Below are experts of layer 7 (counted from 0) of a mixture-of-experts language model. Rows are named router (the router's row for the expert), up (a neuron's input weights, with its number), down (a neuron's output weights, with its number) and show model dimensions 0-159. Each number is 50 + 15 x the weight over its row's rms, rounded and kept within 0 to 99.
After each expert's rows: "comes after" lists some tokens at least twice as common just before its tokens as in all text. This comes from a sample of Wikipedia text that the model never trained on. Tokens count by the router's weight.

# expert 209
router:50 81 74 50 55 51 42 24 33 27 76 39 82 44 80 40 34 57 13 61 70 67 67 55 36 43 24 77 39 61 63 51 35 50 51 29 74 42 50 78 44 62 35 61 74 33 65 27 55 76 56 50 47 46 62 41 34 40 69 33 59 74 28 56 62 31 52 43 55 66 64 35 68 50 34 20 47 42 52 45 57 33 61 60 47 38 47 63 31 50 56 49 35 53 40 46 58 31 33 43 47 51 60 44 38 57 52 25 78 16 37 32 55 57 65 71 53 40 32 62 41 48 44 24 40 24 65 64 27 45 36 54 49 46 52 56 75 47 36 32 60 46 33 59 55 41 43 48 60 73 44 37 66 37 41 68 54 66 67 81
up0:55 28 49 38 50 39 51 33 44 22 33 61 59 63 47 48 22 50 31 80 46 52 58 51 58 16 48 52 92 63 50 79 65 43 38 37 46 53 59 35 29 73 52 35 43 74 57 35 56 43 34 69 70 30 53 59 35 57 27 35 31 33 28 42 30 52 12 66 34 52 31 31 40 26 48 40 50 53 40 65 26 40 33 57 51 56 60 57 50 28 42 25 56 50 49 47 42 63 62 67 23 69 62 51 20 40 47 34 33 44 38 57 47 43 43 44 67 55 39 55 55 53 47 51 49 33 73 51 55 71 55 20 59 63 68 67 55 39 27 55 15 29 42 49 65 77 54 61 24 38 49 33 43 22 65 41 37 62 58 60
down0:12 61 59 36 50 35 47 45 54 35 52 48 38 81 49 70 37 87 25 58 21 51 81 36 43 43 42 25 39 55 38 47 42 51 46 45 72 56 66 64 46 61 84 55 55 66 49 45 39 42 22 70 65 54 48 77 70 70 51 37 43 72 41 72 63 63 29 72 43 52 72 36 41 43 39 50 62 24 63 37 40 51 29 29 59 54 58 55 43 34 62 53 38 21 23 30 67 40 75 66 34 49 50 42 39 37 73 48 67 71 55 75 79 54 56 76 77 33 39 19 58 70 48 28 64 31 48 58 45 34 49 61 54 64 49 40 50 68 36 55 41 61 37 50 38 61 70 48 66 47 44 56 39 51 51 61 62 57 41 33
comes after: "\n", "\n ", " such", " along", " over", " ("

# expert 107
router:58 77 32 65 44 60 09 73 61 52 64 24 60 46 69 52 62 38 88 40 31 54 64 53 43 49 49 43 43 52 55 41 31 57 32 60 46 51 50 78 59 46 68 67 72 57 41 52 56 80 58 53 35 67 36 27 35 45 36 45 45 56 57 34 57 39 34 37 50 51 30 61 46 41 44 38 42 51 52 50 35 51 59 36 63 23 35 33 49 23 43 66 46 50 55 36 58 63 43 44 50 52 51 44 65 30 58 54 61 50 62 30 63 59 24 42 40 50 28 36 48 58 99 44 96 31 44 49 49 69 58 46 56 18 52 62 33 06 35 25 50 51 66 57 55 48 66 42 50 21 19 49 40 59 38 61 68 41 36 59
up0:52 40 33 38 53 52 38 42 58 43 42 62 58 33 65 56 75 37 53 53 49 45 69 58 79 53 42 54 49 63 76 50 67 73 60 43 61 54 59 49 68 56 75 16 17 66 62 43 53 52 38 68 54 51 58 65 44 70 33 71 31 19 21 58 46 44 69 54 52 31 36 45 30 52 34 39 47 32 74 57 64 51 29 45 52 21 65 55 53 29 66 15 39 41 47 55 50 60 55 38 38 61 54 49 47 82 58 60 78 61 76 59 40 43 50 38 82 49 74 63 69 48 26 38 38 36 22 65 60 67 56 51 49 63 45 64 86 63 38 62 31 18 26 40 41 65 57 74 53 63 34 61 49 44 78 61 73 54 48 61
down0:50 48 19 39 46 67 64 29 46 60 26 71 29 58 51 81 42 40 65 65 41 63 62 50 75 45 61 54 46 69 50 46 56 76 53 51 44 71 67 48 41 29 55 36 64 36 64 53 67 34 66 72 60 21 60 49 31 39 44 44 55 53 53 90 42 45 53 77 27 22 24 67 49 60 65 44 52 72 75 57 58 51 22 35 79 37 44 47 53 52 57 33 51 66 43 68 49 60 72 64 60 50 57 50 42 30 63 71 75 89 65 80 42 56 51 41 48 51 53 40 72 46 57 43 55 48 71 45 64 44 67 72 63 63 72 58 51 60 35 37 45 57 69 47 22 80 41 59 62 30 66 56 55 68 24 37 43 25 55 52
comes after: " |", "|", " in", ":", " on", ";"

# expert 12
router:54 16 40 43 36 40 52 52 27 69 44 51 49 68 71 69 75 46 64 39 53 48 54 32 51 16 57 55 56 69 35 53 36 66 31 61 37 35 48 47 56 64 66 65 51 53 29 35 36 27 50 47 59 37 33 56 56 41 54 68 38 48 62 45 60 19 56 55 41 45 28 78 66 58 63 47 49 50 45 53 49 52 91 35 33 26 66 32 45 37 60 67 36 88 60 44 38 51 13 39 53 61 53 42 35 47 22 46 32 41 58 35 40 30 21 61 67 50 50 46 51 33 86 41 39 52 47 54 66 49 71 80 41 49 74 84 56 55 66 63 47 53 62 75 66 54 39 36 37 31 14 51 33 31 45 64 62 45 40 59
up4:39 36 40 43 51 33 59 45 35 44 30 53 35 73 58 68 45 57 59 33 55 80 34 34 77 58 49 55 71 60 49 73 69 69 42 36 43 56 37 57 40 34 48 35 41 33 54 26 32 36 46 64 71 49 19 45 35 63 35 50 60 41 80 47 43 45 56 31 32 28 62 59 66 47 39 30 92 52 59 56 32 47 50 62 43 34 31 34 51 63 59 35 55 47 56 65 39 61 49 61 61 85 44 65 54 63 54 69 43 41 36 41 72 43 43 50 38 75 49 40 26 33 43 66 00 65 55 47 63 61 27 51 59 56 71 42 73 41 75 48 77 84 47 60 52 56 25 21 48 68 69 51 52 30 38 49 54 56 40 37
down4:18 62 25 60 44 49 52 44 38 73 67 39 44 59 48 54 53 35 27 47 39 49 42 59 72 69 48 59 61 43 68 38 33 72 57 44 53 35 43 45 13 63 65 41 69 42 23 46 23 42 41 37 53 86 48 24 33 58 56 24 67 40 86 57 28 47 52 56 47 43 72 85 56 19 21 41 70 85 58 51 54 40 59 87 58 59 39 40 60 75 40 53 49 38 58 25 52 64 63 65 34 45 55 79 56 36 53 43 65 20 45 58 57 39 66 56 41 56 48 62 70 42 46 58 61 61 61 71 45 85 56 42 38 39 36 62 47 51 62 62 55 52 62 46 56 29 79 43 39 53 70 45 39 61 46 73 50 56 37 46
comes after: " as", " is", " the", "-", " was", "|"

# expert 187
router:68 63 41 52 25 87 42 81 39 46 43 64 68 50 15 50 45 53 47 58 49 68 28 67 69 36 66 69 49 50 65 37 43 39 49 31 66 28 68 44 61 54 67 53 28 52 58 56 50 32 29 44 32 59 36 62 70 65 43 48 46 61 66 64 56 43 42 41 31 47 23 47 68 48 57 63 56 21 29 83 58 58 25 55 69 27 36 56 29 44 42 68 59 35 35 72 65 25 39 54 34 58 58 51 43 65 33 42 57 55 75 33 44 22 37 53 50 40 44 35 70 30 23 45 48 22 52 37 31 71 26 46 20 59 55 53 67 58 62 74 16 26 62 45 43 28 46 54 47 60 61 47 45 49 34 44 49 64 28 58
up0:64 50 78 35 25 60 61 52 26 79 53 59 35 49 29 68 42 21 68 56 31 46 51 60 51 67 36 66 35 45 75 11 55 49 52 51 49 39 47 48 45 45 44 66 41 61 44 52 50 39 56 56 31 42 15 45 43 47 71 58 43 65 39 24 52 40 58 64 16 29 68 82 48 29 48 59 37 35 27 35 42 18 59 44 59 42 48 54 49 72 67 36 35 64 45 40 45 38 66 51 57 43 73 40 77 33 25 22 48 39 59 42 67 59 74 39 62 34 46 39 45 45 34 34 37 36 50 67 38 55 48 40 58 15 74 45 70 38 27 37 36 44 71 34 56 57 70 52 65 43 92 55 48 65 51 55 31 69 44 42
down0:74 63 39 57 45 89 69 84 38 74 48 53 47 39 43 41 37 31 72 56 40 38 38 59 73 55 73 54 23 58 46 49 55 09 43 55 57 57 61 64 62 63 71 63 43 31 38 61 55 73 50 40 55 61 47 52 51 50 57 50 50 66 41 65 31 43 73 53 44 59 22 65 68 44 54 65 51 34 50 44 45 60 42 75 30 58 28 32 27 60 39 38 32 42 75 59 64 38 30 55 48 37 57 68 52 54 39 47 75 20 42 61 42 76 49 42 50 30 50 34 50 53 37 61 49 25 76 28 58 51 54 52 37 46 50 49 55 63 46 63 99 51 16 54 36 52 39 50 34 60 45 63 51 75 27 35 69 33 45 74
comes after: "\n", "\n ", "onym", "ese", " Nominated", " mi)"

# expert 249
router:32 79 33 68 52 67 31 40 66 52 47 30 55 54 66 55 46 36 81 43 39 36 66 48 32 35 38 55 52 63 66 39 40 56 17 63 67 30 48 47 50 46 48 51 68 39 56 64 31 64 65 42 44 47 61 25 49 39 48 57 64 61 60 37 54 37 46 40 60 44 13 63 56 60 60 41 57 50 55 68 47 61 63 48 48 43 49 48 56 48 57 54 59 59 61 37 36 68 49 56 45 43 57 73 71 40 30 41 48 50 62 62 41 58 46 43 51 55 58 44 41 49 99 61 99 24 39 11 53 74 41 39 62 24 34 49 59 12 39 09 50 38 80 32 60 26 47 32 51 35 51 35 54 52 51 42 54 46 39 67
up0:36 23 63 23 63 44 56 44 28 49 54 60 61 43 61 54 69 78 25 76 63 84 28 57 65 60 68 56 47 44 42 63 75 44 65 51 45 45 42 44 40 54 53 52 42 39 43 33 58 35 08 63 78 44 71 89 38 51 43 68 57 41 35 55 35 56 55 52 43 55 81 40 50 54 47 65 41 55 23 22 57 59 42 55 55 70 74 60 37 37 72 57 49 32 26 79 40 31 54 34 58 68 41 54 23 61 55 48 53 52 51 33 54 50 66 62 39 51 66 57 43 73 28 54 34 79 68 73 36 29 67 44 66 81 79 34 41 78 55 63 42 56 42 61 68 67 59 59 49 69 60 58 65 48 34 61 44 53 52 35
down0:43 57 40 54 32 47 69 63 59 41 35 87 67 28 48 39 38 43 57 61 71 40 60 49 45 52 53 40 31 43 56 53 70 74 65 64 71 32 47 28 62 00 59 42 75 77 69 58 40 59 56 52 62 37 35 36 37 66 48 26 70 67 51 41 81 74 59 74 28 54 58 54 61 63 74 37 64 54 46 72 60 66 32 60 40 46 46 45 43 65 40 69 58 53 64 62 55 70 41 72 53 53 49 32 34 68 12 72 53 41 27 52 41 30 51 54 43 75 30 37 67 48 53 40 35 37 43 58 49 38 36 54 68 84 46 40 53 26 66 38 37 40 40 33 68 52 49 73 55 45 34 66 44 68 43 59 39 27 57 37
comes after: "\n", "-", ".", "|", ":", ","

# expert 40
router:41 79 45 75 30 69 48 48 53 41 60 18 60 62 33 58 56 62 41 53 38 51 52 61 70 26 23 29 76 35 62 73 44 38 39 70 63 37 43 65 47 34 65 43 54 53 57 54 37 60 48 55 49 42 60 33 61 45 56 38 52 75 67 61 36 27 51 30 60 55 07 50 52 43 48 58 73 34 82 60 60 35 57 63 28 36 32 47 90 45 49 61 47 52 30 48 30 75 41 58 41 40 74 59 80 59 74 32 61 66 69 52 62 57 29 42 74 58 47 67 42 24 78 41 71 67 45 17 56 45 51 66 65 29 41 57 61 45 27 21 58 65 65 36 44 42 49 48 50 46 39 46 62 32 43 67 38 68 46 60
up1:61 33 58 50 51 34 42 58 52 51 49 66 50 46 34 57 42 47 67 45 26 35 82 77 46 62 57 20 53 47 43 52 62 17 53 29 41 44 49 23 79 13 54 48 40 30 40 35 46 46 39 43 49 35 57 99 36 52 58 26 42 57 70 44 43 59 53 68 46 66 67 50 54 18 59 40 34 52 61 49 40 41 67 37 34 23 47 67 39 24 53 49 61 52 74 52 46 37 35 42 50 53 62 42 58 49 36 33 16 59 50 61 59 32 55 16 49 53 30 25 45 57 47 47 56 51 75 42 53 45 50 60 42 49 42 53 24 66 30 54 36 87 35 43 31 70 44 60 37 66 51 44 50 27 36 24 61 77 22 72
down1:38 46 44 55 71 61 33 53 52 66 60 46 39 75 52 54 38 49 50 35 64 76 59 51 77 57 54 45 51 40 53 44 52 50 47 50 48 64 35 68 45 53 33 34 45 70 81 35 36 66 67 53 48 37 54 43 77 86 78 47 72 51 42 62 48 62 47 33 55 49 32 31 54 34 17 51 43 68 51 19 49 40 38 58 53 61 31 18 45 52 51 28 51 60 55 44 73 39 84 68 35 57 52 78 36 40 57 57 67 65 51 50 42 35 53 61 72 56 36 67 87 47 42 57 78 47 43 85 76 69 56 35 50 41 37 55 39 64 49 45 31 66 27 51 15 32 72 77 63 23 46 39 48 37 30 55 50 32 43 23
comes after: ".", "\n", ",", " by", " of", " that"

# expert 99
router:75 43 56 40 71 29 46 40 50 49 76 16 77 54 37 49 64 44 74 53 17 57 66 44 50 24 51 49 45 49 47 44 49 65 37 30 45 49 48 57 53 69 61 71 53 61 28 56 54 55 24 81 43 79 51 68 58 53 47 67 14 62 55 42 47 55 46 51 13 11 63 60 37 64 51 65 63 24 50 71 56 53 62 51 47 70 22 59 71 67 43 69 55 49 69 69 52 57 35 36 64 43 46 45 37 69 70 51 25 37 49 19 49 68 33 61 59 58 48 65 24 61 57 47 72 52 70 35 66 50 72 63 61 17 74 47 59 58 63 37 44 49 37 80 46 57 50 63 37 37 46 43 48 56 57 41 74 62 26 46
up0:32 45 46 57 61 58 51 72 58 39 50 54 76 40 33 44 66 46 49 45 66 45 29 54 47 30 43 80 48 56 31 39 56 37 78 52 45 35 37 43 87 45 73 78 45 61 31 39 47 43 21 38 44 37 40 57 40 54 48 53 69 53 63 67 54 47 13 54 52 43 43 36 41 24 45 68 60 31 56 43 32 36 35 34 71 75 52 63 72 61 44 59 57 41 37 51 39 58 70 35 42 31 51 51 33 55 57 12 48 48 38 70 59 61 63 54 60 28 39 55 54 23 42 59 55 80 68 48 71 59 67 47 50 42 47 53 60 30 00 75 40 41 26 40 34 30 24 66 25 53 28 44 34 66 32 27 71 50 48 50
down0:46 38 61 83 48 50 44 68 52 68 35 39 57 51 59 56 35 25 81 64 66 66 55 73 44 23 37 40 07 47 59 39 56 54 57 31 37 48 45 37 41 43 63 64 46 56 49 40 44 34 20 57 34 46 61 41 60 42 48 51 63 31 33 32 57 35 50 81 43 56 71 52 65 21 30 59 35 68 58 70 46 38 29 82 33 47 58 48 72 56 32 55 75 40 47 53 75 60 54 50 53 36 31 64 57 52 73 68 45 70 50 48 62 45 44 51 23 41 31 69 36 25 52 70 68 62 54 60 81 61 56 67 70 60 51 92 48 42 34 62 35 27 78 55 56 46 40 42 50 39 50 34 57 85 53 61 31 58 45 61
comes after: " |", " the", " a", " and", ";", " to"

# expert 17
router:77 57 59 47 60 44 78 65 54 46 21 65 35 78 56 60 58 33 31 59 46 48 39 50 49 50 55 54 62 68 46 60 55 45 57 63 29 51 30 76 41 37 58 53 17 61 44 64 39 49 39 75 52 57 70 35 67 51 51 32 34 60 55 64 47 60 66 49 77 41 74 23 30 38 37 26 55 55 48 45 44 58 51 47 42 62 82 61 69 39 66 13 14 31 47 44 23 47 68 40 22 67 27 71 44 35 41 57 53 48 39 19 54 58 51 38 56 58 52 33 40 51 21 39 48 38 33 51 35 09 69 26 66 57 35 48 69 61 69 49 40 49 48 59 58 50 63 49 65 46 34 78 74 42 58 56 38 61 78 65
up0:84 53 56 40 68 49 55 49 28 56 94 63 36 57 40 30 28 67 69 56 43 64 47 54 40 63 47 50 37 70 36 19 59 36 50 65 34 76 43 64 39 64 58 56 28 41 32 33 49 53 07 70 70 34 48 59 49 42 56 46 57 54 42 31 34 72 78 59 64 53 51 56 12 44 66 51 48 27 40 54 65 64 59 40 63 34 53 69 60 41 42 53 19 24 46 51 34 43 53 52 61 51 42 60 42 42 29 61 52 45 45 81 56 67 44 35 65 69 77 54 27 37 25 53 44 46 23 82 50 58 51 28 38 47 54 19 33 67 56 30 39 37 53 49 56 42 78 47 43 35 62 33 63 60 53 63 57 71 48 50
down0:58 75 49 52 77 39 50 52 45 41 62 40 38 58 49 54 38 28 51 26 55 43 50 49 46 36 36 33 63 59 52 65 31 27 52 51 52 31 40 45 51 79 21 55 26 39 45 75 54 54 37 76 64 43 33 73 36 38 49 52 27 58 46 48 35 35 50 45 42 34 24 78 54 68 52 43 32 40 57 48 46 43 57 72 37 25 48 57 41 47 36 20 54 56 79 11 68 60 45 43 30 56 68 68 70 51 36 63 52 39 15 47 32 60 37 30 63 44 97 83 37 24 50 52 20 80 67 60 34 52 42 48 49 51 49 57 34 43 55 46 51 53 23 55 72 63 66 76 51 66 36 26 57 48 61 52 52 51 37 44
comes after: "\n", " as", " is", "|", " one", " was"

# expert 202
router:60 12 40 44 31 55 26 44 57 83 47 57 34 31 26 50 31 52 78 25 52 48 53 78 42 49 62 51 69 35 62 71 49 57 60 83 36 55 59 65 55 44 53 55 42 35 64 36 55 49 55 57 62 55 51 29 48 27 78 69 17 63 52 51 31 52 33 77 62 53 51 79 30 48 51 62 71 26 60 77 42 40 32 54 31 57 78 46 20 57 44 24 74 35 53 34 48 39 33 60 29 25 52 80 23 51 53 62 65 21 32 30 42 27 58 57 55 62 47 68 49 51 52 28 51 62 68 53 65 57 58 65 35 28 62 45 44 41 74 60 59 58 65 50 68 54 61 45 30 50 40 60 54 49 58 56 56 39 34 52
up0:45 27 56 68 44 33 24 39 46 71 37 81 62 62 70 50 57 25 57 57 66 63 43 43 61 40 65 82 45 23 49 64 63 43 60 46 57 50 62 35 41 37 52 60 47 50 47 28 58 66 41 26 40 49 55 50 44 72 53 54 52 81 24 11 27 63 58 21 73 29 49 49 67 61 45 43 57 60 52 69 40 68 18 59 50 26 35 41 26 53 62 38 81 68 54 54 68 32 77 67 50 57 57 24 36 48 53 52 64 26 44 38 41 30 64 35 40 55 67 52 60 59 34 50 38 56 39 38 60 62 52 44 82 54 52 41 41 55 65 65 63 49 50 51 52 48 50 21 26 86 62 40 24 58 83 43 70 49 55 37
down0:45 60 08 43 27 24 28 48 54 63 63 53 83 52 52 71 51 72 47 32 49 54 33 51 50 58 63 63 49 67 44 70 68 44 44 56 56 68 36 47 30 35 66 40 54 53 57 67 69 54 22 46 81 36 69 68 45 48 35 25 67 63 52 31 36 60 57 34 57 31 67 48 29 38 54 60 72 55 59 72 31 54 34 58 30 18 73 43 54 92 49 52 71 41 52 75 60 52 55 35 45 48 73 28 55 44 56 40 58 49 35 41 58 30 45 58 72 54 72 28 39 33 34 58 22 42 43 53 50 35 72 58 55 56 50 52 38 60 78 76 60 53 69 71 36 68 44 61 68 58 38 51 50 56 57 35 79 22 54 35
comes after: " the", " of", " as", " to", " is", " in"

# expert 134
router:44 46 57 41 20 23 47 44 38 23 83 51 42 49 54 52 75 41 78 37 64 70 34 57 60 54 43 14 44 45 47 19 64 73 62 41 57 60 17 48 47 23 33 34 53 65 14 31 38 67 28 43 35 43 39 77 39 40 61 37 60 47 67 60 58 93 62 38 25 33 73 35 48 44 55 37 43 57 37 33 65 56 48 42 42 51 41 46 53 53 48 60 37 42 29 46 57 55 39 36 58 42 67 53 72 44 36 49 39 31 35 34 52 47 55 59 40 59 35 81 35 43 35 41 29 51 56 49 38 07 35 71 55 38 73 70 40 52 61 51 48 85 59 46 29 65 50 30 45 36 52 40 58 32 55 63 43 45 46 44
up0:30 29 55 49 36 64 62 63 65 49 47 56 32 40 44 86 74 56 50 42 55 43 28 23 36 64 48 39 39 82 37 48 46 44 42 37 35 47 55 71 07 51 67 28 62 56 35 47 28 88 48 33 50 62 40 62 56 64 83 60 73 58 47 42 38 52 30 66 61 31 33 16 41 73 26 47 41 46 48 44 52 54 16 44 23 60 38 64 39 60 50 35 59 72 37 69 34 52 67 28 57 78 54 53 28 62 38 50 39 30 50 19 64 46 55 37 53 36 60 48 47 48 49 41 50 55 16 50 47 44 34 35 41 63 33 40 33 58 53 66 11 61 55 43 46 38 61 30 49 60 49 46 50 46 51 85 42 50 66 47
down0:32 33 63 57 44 55 46 72 71 37 09 65 65 43 51 51 20 29 59 63 36 59 54 36 54 74 57 16 51 79 38 59 68 48 54 32 34 41 66 32 57 66 51 48 47 76 69 48 57 41 75 53 55 31 40 56 38 46 58 77 39 52 62 63 52 56 35 36 43 19 46 44 57 40 37 71 50 60 58 26 41 52 35 69 37 77 47 29 32 54 53 29 53 52 45 29 59 60 71 52 50 16 73 25 14 67 47 35 58 43 21 49 66 63 49 36 34 51 25 59 57 50 52 73 56 42 67 54 47 20 35 62 44 34 51 53 47 44 36 44 34 74 55 16 30 34 64 49 43 55 49 69 42 50 32 77 69 41 36 47
comes after: " |", "6", "8", "0", " 6", "7"

# expert 253
router:79 73 32 76 70 53 43 70 50 62 65 26 64 71 52 43 52 57 30 33 57 43 70 56 25 52 44 44 41 71 51 36 67 74 21 39 51 45 17 61 64 37 77 69 72 59 45 54 36 27 28 50 41 73 49 22 33 55 45 49 61 43 53 41 70 34 23 45 65 60 27 74 41 68 22 50 35 50 27 66 38 54 50 50 37 24 51 34 57 37 55 79 65 39 54 38 44 49 58 49 86 36 76 45 53 11 64 49 45 55 65 40 47 45 25 42 46 57 54 46 62 71 53 27 48 36 42 46 53 67 71 59 47 28 45 46 63 41 51 53 55 42 34 30 38 64 79 37 52 48 48 46 74 49 41 65 63 70 48 29
up0:63 35 52 29 37 47 52 57 47 49 37 51 45 52 63 45 38 66 33 45 56 73 46 47 52 51 58 62 50 47 46 61 42 24 67 60 74 62 52 55 61 72 35 49 39 78 51 48 79 49 67 77 45 44 48 62 79 38 36 55 47 50 62 37 33 95 36 37 40 50 28 21 20 48 69 42 66 56 53 68 63 53 35 49 62 78 52 61 36 61 64 07 49 30 51 43 61 35 50 50 55 60 41 24 27 73 64 41 74 51 58 56 68 63 55 65 37 67 58 76 49 47 32 60 28 26 55 77 61 15 43 14 48 38 52 33 16 47 63 51 35 33 39 67 48 64 48 40 83 36 58 34 48 37 69 58 43 57 51 55
down0:63 26 67 52 57 63 50 51 67 29 70 23 40 51 44 33 65 59 49 43 23 54 35 71 53 33 32 82 62 60 50 58 60 19 51 52 51 84 43 69 47 40 84 73 70 60 56 35 70 57 60 41 41 60 50 36 46 62 47 72 78 46 43 24 30 33 51 27 34 46 62 70 54 56 31 77 57 51 55 46 77 51 52 50 35 32 43 40 46 58 10 43 57 48 53 30 66 58 72 44 48 47 53 28 19 76 44 27 30 39 56 26 60 30 42 51 66 45 54 46 48 58 60 41 57 46 38 49 38 70 51 52 59 86 31 39 66 53 42 50 48 81 34 48 60 68 43 40 59 60 58 62 64 44 35 83 43 32 42 25
comes after: "\n", " |", "|", ";", " $", " 6"

# expert 43
router:55 70 37 58 61 53 40 38 43 55 78 38 63 56 73 48 51 33 44 46 35 44 54 60 30 21 20 62 25 51 50 27 40 45 11 39 55 37 28 66 42 43 52 68 82 49 27 66 42 70 55 43 20 58 57 43 31 63 54 50 66 63 60 17 46 34 42 46 51 46 54 57 29 65 43 64 61 38 49 67 42 48 45 44 55 27 48 53 54 48 35 77 66 62 44 52 46 91 33 37 79 50 36 69 59 51 48 37 58 48 41 36 67 39 35 40 53 58 39 33 58 44 81 57 85 57 34 22 51 54 45 56 68 10 56 65 49 10 57 31 45 46 66 58 58 35 69 25 58 29 41 52 48 54 49 28 44 54 30 65
up4:61 39 50 15 60 68 60 65 58 06 47 39 41 20 44 58 32 26 43 41 48 53 50 63 70 42 37 23 45 55 28 66 60 38 51 24 40 48 52 38 69 61 34 56 71 85 63 37 38 72 38 68 52 56 50 69 45 58 56 40 72 50 40 45 50 64 37 39 42 77 62 30 45 65 42 46 24 73 54 72 73 56 44 61 76 57 65 65 48 56 48 33 62 42 65 64 49 55 75 65 49 62 36 54 69 43 24 78 54 32 49 39 33 69 47 73 42 36 47 47 39 38 35 87 33 50 52 43 54 51 37 37 45 33 49 47 48 51 33 56 51 41 41 67 59 81 64 67 80 35 45 69 34 56 81 59 24 63 65 62
down4:63 63 53 66 64 43 38 61 60 49 65 44 65 51 48 69 62 27 47 60 63 43 37 56 56 47 24 29 50 66 34 62 50 23 42 45 63 32 79 48 61 53 74 44 46 41 39 57 61 41 59 62 37 62 74 44 67 57 54 16 48 29 48 84 52 43 63 46 68 56 66 54 56 53 60 46 38 40 55 39 51 18 42 49 73 32 38 34 48 80 62 42 65 58 61 27 33 24 57 00 15 25 77 25 52 27 93 51 30 66 35 56 50 47 60 56 56 65 41 65 54 63 52 48 22 46 63 46 45 61 49 55 36 58 57 67 53 47 40 54 40 24 64 68 68 49 44 51 37 58 60 27 30 52 22 56 43 54 65 33
comes after: " |", " the", ".", "|", " and", ";"

# expert 14
router:51 70 38 72 42 56 41 64 67 42 58 29 55 50 59 66 64 52 73 43 53 56 60 44 50 41 52 40 48 47 42 37 34 53 19 62 54 38 45 64 47 45 60 55 70 46 50 45 49 54 45 55 50 63 45 24 33 46 52 56 63 34 59 47 44 22 30 38 56 64 05 61 47 48 67 52 50 50 58 38 45 37 52 48 59 34 44 42 56 36 40 68 54 56 44 44 47 65 37 47 53 46 62 63 56 32 62 36 64 46 65 45 47 40 21 43 45 51 34 33 58 45 99 40 99 29 34 22 56 73 43 53 61 12 40 57 43 13 36 35 54 54 66 40 56 42 64 40 43 19 28 61 37 65 54 45 73 41 23 57
up1:71 69 72 39 61 60 44 52 79 76 68 69 60 60 63 38 32 56 67 84 60 31 66 42 37 58 39 35 59 52 50 70 76 35 44 80 32 60 37 40 23 42 28 34 49 29 58 63 56 20 47 56 67 14 32 49 32 41 46 54 10 53 59 41 34 65 68 53 48 70 73 31 18 40 62 55 45 25 60 74 55 51 58 64 27 24 40 65 57 62 24 57 35 33 58 66 50 67 81 72 64 52 47 31 39 55 49 47 65 59 58 45 16 31 65 59 43 66 58 43 42 52 56 41 31 64 67 55 70 46 57 58 26 55 62 58 38 70 42 34 52 47 41 67 41 50 55 53 42 63 55 47 49 53 38 59 31 42 46 45
down1:81 66 39 53 41 40 23 45 50 64 26 57 69 91 48 41 70 28 81 53 47 53 37 65 56 52 52 61 24 53 41 60 38 39 47 61 55 08 31 63 51 61 64 78 38 47 28 50 34 30 50 50 42 25 54 46 30 43 43 50 44 32 55 69 33 43 47 47 34 78 70 53 61 54 56 62 45 61 67 53 49 59 49 50 67 25 63 36 32 24 52 28 19 55 44 37 33 53 80 39 50 68 54 61 65 52 60 78 62 55 30 32 35 65 46 38 42 57 43 21 55 07 61 62 27 50 61 50 52 41 45 70 90 44 42 47 53 53 29 51 45 46 34 69 31 37 54 54 53 67 40 44 40 45 56 63 37 59 62 27
comes after: " |", "°", "′", ".1", ".7", " 8"

# expert 197
router:26 80 31 25 48 60 59 52 10 59 60 53 72 60 38 10 47 45 53 50 57 44 64 72 72 57 57 63 27 72 50 24 70 49 29 40 56 80 28 80 76 55 51 49 52 43 48 56 80 31 43 41 35 66 49 50 70 48 54 61 29 70 44 66 44 44 52 41 65 48 38 35 57 54 39 59 55 59 41 65 64 23 51 56 57 44 59 52 17 29 54 47 64 47 26 48 53 69 37 55 21 66 39 65 34 68 41 39 43 57 58 62 45 46 56 72 62 66 43 41 67 45 57 43 68 35 66 60 45 38 37 45 31 76 39 51 57 66 50 40 39 26 80 72 36 69 47 36 50 75 49 43 76 39 25 52 65 58 68 76
up0:54 30 73 36 36 48 39 55 64 43 48 63 41 68 55 66 46 37 43 61 50 36 43 37 62 49 51 40 32 50 82 65 81 59 44 31 58 44 52 31 42 44 49 61 59 79 45 67 61 46 61 58 55 68 12 62 33 41 67 50 64 50 35 66 59 43 43 78 45 26 47 43 61 32 37 14 52 60 38 28 37 45 53 53 42 81 42 51 41 87 63 59 37 54 54 58 41 63 44 34 55 46 59 52 35 33 37 49 50 26 68 38 31 68 77 51 28 66 30 62 76 88 41 61 24 66 50 50 54 42 35 49 50 36 29 41 40 60 48 62 28 54 50 26 49 68 43 76 66 30 61 71 34 56 54 35 45 27 69 94
down0:43 58 36 48 39 50 70 39 70 31 51 52 29 38 37 88 63 32 55 37 43 46 78 49 52 49 50 68 91 64 40 28 58 66 48 38 23 35 74 71 58 51 29 54 40 67 53 58 35 66 40 62 57 59 44 56 35 58 41 67 61 46 55 36 26 43 09 34 72 34 56 66 51 25 61 40 51 42 25 65 60 61 54 61 34 52 16 40 70 47 65 55 09 45 32 60 46 47 44 50 63 42 42 67 83 66 53 58 36 42 80 22 63 48 54 28 65 40 46 53 40 65 58 51 48 87 58 47 56 43 45 51 52 34 34 62 62 70 25 54 28 62 26 72 42 51 51 59 50 57 74 46 73 48 50 47 66 61 40 49
comes after: "\n", "\n ", " known", " ", " Win", " 1"